From a checkpoint of a small mixture-of-experts model trained on Wikipedia: 16 experts in each of 12 layers, 5185 steps.
Below are experts of layer 7 (counted from 0) of a mixture-of-experts language model. Rows are named router (the router's row for the expert) and show model dimensions 0-191. Each number is 500 + 40 x the weight over its row's rms, rounded and kept within 0 to 999. Numbers have three digits each.
After each expert's rows: a language model's description of what the expert responds to. This comes from a sample of Wikipedia text that the model never trained on.

# expert 10
router:471525494491441499511475537430447498461516472553519505515403494468490476548521495504513502576455519522556493465568516525517489445518518527516535473499502563514567525476565503554537497502450524521480571501483399528515528421447474471552494428513433492497562556540534464468502542468522550504510542448485529507551524544460512525530473471433482464466467517490489560501547502575537523453558390562595467478493539536452504520494513467509581587453439463533554494514507486527489558437464531546453573487534439478544532560543513444523528532506570478468470446513452544468493572506488545512
What it handles: Determiners and quantifiers

# expert 9
router:439522536505452548495436553462454444486502451562541582528512463514470520525498511514477540533454534519571484485528530549466475439519488547531550536529522573452475540477535479513514476505482488497486553484466454544568554457452484428532454488558432449539544536518546453441467517464509568452547514480492486566519532553443560568535493467445454418470468516498499557491478469515505507463579471531542509460516529517441496550466500444472543572460441458538554497555446459516478521469451542548461507515507493469553539550536527444565528544575551464516460442531445562479535524533538563493
What it handles: Table cell starts

# expert 11
router:429534522511455565496441545473430432479501447543538582544478475515470535530506503528475522520457533515563493487532535541466469458513485545533556547538535537468467514488528493520500446508468500539488560479460443544564562453457488437549446504529453454546550538500529436431472546474503553461537524468507505553491540558440553564556495478451440430465469521508495559504489472509481479456581464537561485453526543523446500554450519450481563567477444450550564489556448462499482499471448548543487497532498475481560534543514524453546524546566563479515467434519448552455535535521545538478
What it handles: Name-final nouns

# expert 8
router:436500525523464522446463551464476440516498491528515566532466486553521540498506489548519532503437510499567490522512508564468504466508444522491538470542473526464516532464542479534511474446493446505463555489435434570533549471453441436512516431570429440541548541471493418457480460405542542471539548492429535536481510532458572539561486448437487393492477540474524550439436505526517473499613484510535504457527514504478488536436524491457514552455453475578527482562494475534483533458439513540494553519503527442541515558519498479543481553525499474525475440530459518426518514510557513508
What it handles: Table separators and conjunctions

# expert 13
router:487534543488506524518436539474453496516524503512568540497480457548472537439494511497495493547499534469571495496519511534451449479486536497515521501546575529466471556479451426487511449569496547588479552498488470537544508451472460456520465501499484450551504489463495452451447545444522533442517481540502447553482488501457524535548467457420467452435477564480496502429503428503506462505572508523502573438486548445478479537436484472490515559462456468529531526591433408539473506483469552454477548519475537501573594531562476494504568536579537497487397481494455549509499495540460532559
What it handles: List and table punctuation

# expert 7
router:487540517404499502466478484444451487442487478510539508528501467518524487482459513520477483552508499450499440536550517510490499452584517503514506524621555526516521468560467464494557419579513489549482554451374484526535513466474476479500456411520485428511504582480535406484458507503561497419586488524423499556539513515492522535514469504508437477472471537534452488492505474550428526504518491529511505530495590538489482511493567492515500557468480478511516553524494467541438457480453500448435536475460478464559538499473507490491575536521524492416448503467488508481512587574520541446
What it handles: Section headings, sentence ends

# expert 1
router:451519523529456516519469527421476473483424415517544547543542483471438505499503485511471539467438475536544453551518534533449455480584541486534556525533557540462515527496516470513501536467556508502484551493482451531533540459449572457495427537482469502517527521544604530483445439487486541484553533484491562517531484532460581519533486459530423475408421555533485538530493519563536496429519450500529496425519542503450498529482517496447554529428414444520536526533499511456485493432473561466449511493492399495559492486530484444540471534551532430518452476534460520494507488510499502442
What it handles: Past-tense action verbs

# expert 14
router:429521512509457540484428532458443468488519449564538557538492476478464545544494512514474529537454527514563491456522532520477477455521461546535548522537524553452472517483554490485520502497503480498497569475469459568576540461440497426548449489555437472537539532513518450428449495442503562459539508486520506546524520558462555563544495473439472418479477534490507567482477464518531512434576462517539510468551546528460488556479523443456535584468446458539559498553470458546489535479455538544481518538497483474555548564542533460546515536594554460527442439540470551464529527530542539472
What it handles: Auxiliary and copular verbs

# expert 2
router:423533569433460530536487524495475411469448470561562505550533502500477539442482505417440503526506559521544469460493536557465481439547500546508576454537508533449518476573490495568483466486498500468446525527452498524525553486453497487527443415523480493516529570527570488431457487461493513493538456516490564524548528596504552516536442457471497507527464543445476513478453464497480493465478493572545519472457517511405547588488464461420493482492482431466517524540440481483414516466439534502498531475496435461526444477570452494573492524491537484553494511506455515523540457542470519516
What it handles: Mid-word name fragments

# expert 5
router:484523538480430522547477547516470372524462455510548514534456436466467511476488525482477475513522551467511404485505527545464532471483496589581542513535555534428530510557432415479472477503522466472483541523476458510534544467498575485546500488543479442522569497520523502430484566486491536467566539521495517542509527557455494533553477500465467462489493557441442500439505450536465532413526507517525497462462534538407563528484542415478550501482462476520580485520467468523498558443479525506479517468452463453520513554514457503548538525469507414437513475544462554504480542512542568520
What it handles: Foreign proper-name pieces

# expert 4
router:453529557498473527522442545474441440496493458562525572535506477512459507519485526499471530520442536500570484483540551531462444446525473523515557551549527548461479521505544468514511475506484498505501561453450473541555536441448489428536446492571463441524542562522531434439464490484500552462552546494513484562528534559461549556558503472460453417479476533516488559486472471517515495487580490539565496451529538508430472569457501456479534591470437457532562488552458464534479511457455541527474520517498487473561527536503538432554546540565560464516444449547449543466495523537546554485
What it handles: Section headings and closers

# expert 0
router:440517532497460549493447541460459429474507457549531578524481466526461533540487524510478522523466530491551495459547546555473470454523501541534543539537524558458486538481546479517498480500491486504468555469452453541556556441450496430533449485549443448534552541496538442434458532470516568456551529469512490550511543558446554561555498469463448412468460537519499547494467466512486514458580480535561506460533541529441483544465502451462541575471435472540565493551437465511482531447442541545485517506501497478548532565524531461560522555564530449522445438542450553472518510536518553498
What it handles: Sports and result tables

# expert 15
router:510535508513496518484461489481450510454454415517533504530496462482525485518445602506511460529532491460527500470477529524432449462578499490507509509502472554441484547500474494577600491519527425555494500456461490566520504447438560449512523513470462465555514533486498494459451500508471485469511455498527563530507462500455597486549496488495468469420467517456508558553487450597481595482552507531510488504513561467482455501452556464448517526368478449537528542525463502508519515505428540424466481405462474505514520521495500447531500598533561470457453459491481538446490553544534522495
What it handles: Prepositions

# expert 3
router:429535542503446539504449547462434438480513465549533562531490469524461527524492508514475548519443537513526476465529535551470469448521478548545553536530528564464456511477529474511508476513480495515472555490458450535564551455441470436534466486567441459529545543505532450450467521458516560458555520487499497554506530559455560568549473473439465410461472532518507559494467472505516509453579478522555514452538532519434501544451504446484538572461448435554559500560458446512489544458455541533476521527502483478555539552531521458552524548575562465511449450538430556482516520537534546494
What it handles: Taxonomic word fragments

# expert 6
router:493522479502429569568465560490493411574497442532552524539461431528554565509458482491432440452512518526501469483491578481520493478500546584502576473570452551454512505523475487513491533502499506494468504469448475558560523482482522490595515454553520483502467525541575480471484524489545536453493529488521526553502521530465510497557471497438483454484432566458462525532489425553472473464499472531591512450550531557454503536468491458465477515481464462509515527499467448535429538497457595525488532454508497468522552537568502479583551511543521418433499445546451536498531525551537541494
What it handles: Capitalized word continuations

# expert 12
router:509540632471489530563428587469465416451515510552526543516470478495499474473533469544475551479501526473519476483529501611485473447506475543523544482520524599473487495535486442539494476491550519534539481490462536537537567429482474458552401478545473445496554533545584437448510524485546525485585574537497487534521529544446541527552513529456476449403441532492513476479521483486461561426530454505541519483529511480484463535453468398493502578489416470533515509514455524509492491496462534512515526495484499477551520513492498441518543525524529478491484517484461572489514526489487575511
What it handles: Years and numbers